config = dict(
    n_layer=11,
    d_model=256,
    n_experts=64,
    experts_per_token=4,
    d_expert=32,
    d_shared_expert=0,
    activation='swiglu',
    moe_layers=[1, 2, 3, 4, 5, 6, 7, 8, 9, 10],
    router_score='sigmoid',
    normalize_top_k=True,
    routed_scale=1.0,
    balance_loss=0.0171,
    balance_bias=False,
    router_logit_norm=1.0,
    router_bias=True,
    init_std_router=0.00912,
    lr_router=0.000489,
    vocab_size=32000,
    norm='rmsnorm',
    norm_eps=1e-05,
    tie_embeddings=False,
    optimizer='muon_variant',
    lr=0.00754,
    beta1=0.9,
    grad_clip=2.0,
    batch_tokens=32768,
    seq_len=512,
    train_tokens=291200000,
    steps=8887,
    dataset='wikipedia_en',
)
Below are experts of layer 7 (counted from 0) of a mixture-of-experts language model. Rows are named down (a neuron's output weights, with its number) and show model dimensions 0-255. Each number is 128 + 24 x the weight over its row's rms, rounded and kept within 0 to 255. Numbers have three digits each.
Before each expert's rows: "comes before" lists some tokens at least twice as common just after its tokens as in all text. This comes from a sample of Wikipedia text that the model never trained on. Tokens count by the router's weight.

# expert 45
comes before: "s", " of", "ing", "ed", ".", " to"
down0:143139160079149126141109092104117127127126061174114121125114106157115055139186108153162165111121123149155069150141119111100133140193130095146128112094127108101156143136091132133135111172119134124107196081108145079108093118110127150119115127108142119129139155110100182125162136144125142159107123169118171153149150121131112114128112146080073111128160136147148151125144145144116112112122077140113161207168142119132176123141092119141130151129140165137132138136127107114084096126100121137103111116140101137187155106141164102104142137142136082142090123101138130133162130138136144134124124137118108127131116143116173126120153086120106096128093096122127124099110115147131142135129117121098133151147124124141129114105089112166154146115154154126125144152101138115159124132124121

# expert 63
comes before: ",", " of", ".", " and", " in", " was"
down0:150166132147108118168112164131136112157141087127129119133084113137089038123146160145139137131114149110148070166112122152108168122133063140101110154134147114124105111170139117152135089122103097123120139107107109101178101126158157118107106100121147124138101132111152132144135149123152160150148125129134149100161134192113116141099110106090092113167076133156114138154132132129155116119171150127134145134146152154159137150149099113111120102123128141112139150099122128116105077091177114114120129140174150124174140087098125109109122144125146151113055130134132108175141132130084117118091136096121103145119097154141139086118092134113121116119106145127111124112127126161133166111161088139148112167138150114105129134140102117130102109122156091125149101098142167107135140074142135

# expert 22
comes before: " of", ".", ",", " in", " and", " to"
down0:147131125101096133107154144091139116119161077149129098129142115123092170112135167118151127128159130109158141121182138112154102152115199162124120139134125121170181151144099105123108121164197137119147146108108181163176167140138170117127108126146169120095107111117170101108127116147143120140159164130168121130123138096140116153153109120159098078116123113166115132120148135133131113133118114152084146103121114122138117110130126148106157156104145124149101110140149152115153116102115118140117106144104169082130156086108118126141139100132107084133144142126141134154115135144105134102152122113129125071125123102137138074087113130140205140104093121140131126125139095089123139120139128119158156103185070135145138143113111141130161139156125146110108076152142130121156090105161147

# expert 43
comes before: ",", ".", "'", " States", " City", " League"
down0:108162121144136086141135172142134144114110112154098153126127125107128128145131142123123152129158111121104150132116084111127141110140121109144132114119128095152126125118161107095103153121130133157094141108138164085153156103159134137147104132102137147087123119101109116128127081098130093129102150157115177133118123125135144099085137156120150160136106121131139112111111132167121168114156123137173104112127161189105208119130142099141133109125112117148168066161152144104144196125133141155162148141146114158105133146143142150135075107151111123144137104136156112075112093122152106136110145089151139132135136094123174163118113174119145139126122132174108093109093106124143133150139119089096135177155102109130167108116128114067122142132151052171146116097116146107115133117131167

# expert 53
comes before: ",", ".", " (", ")", "'", "\""
down0:140158143112144119156115161134146156065105125130134130143112113144145109151129096131155117067117119119132166143138108133121158141126181142144159134127143142095112162127091111144087117153174112166170091147121126100065114166174153123106121093119116145088133130105144150085143167107150138167159128117102167160156128158183128117097133096141097124147156146094142128097136127100132130141118146162139158148091099150159156123151173116142154108143121079104141153138101139181120104090141120158131112130100144137149107138141139144097148072121072118125130143107141118131144114141147117140142138141089147137116203146136126153099111110124136180118167128134142112118137131104178145119162106124118102125121109138156141126160150106099091133185119126147118122138140149123159112093148126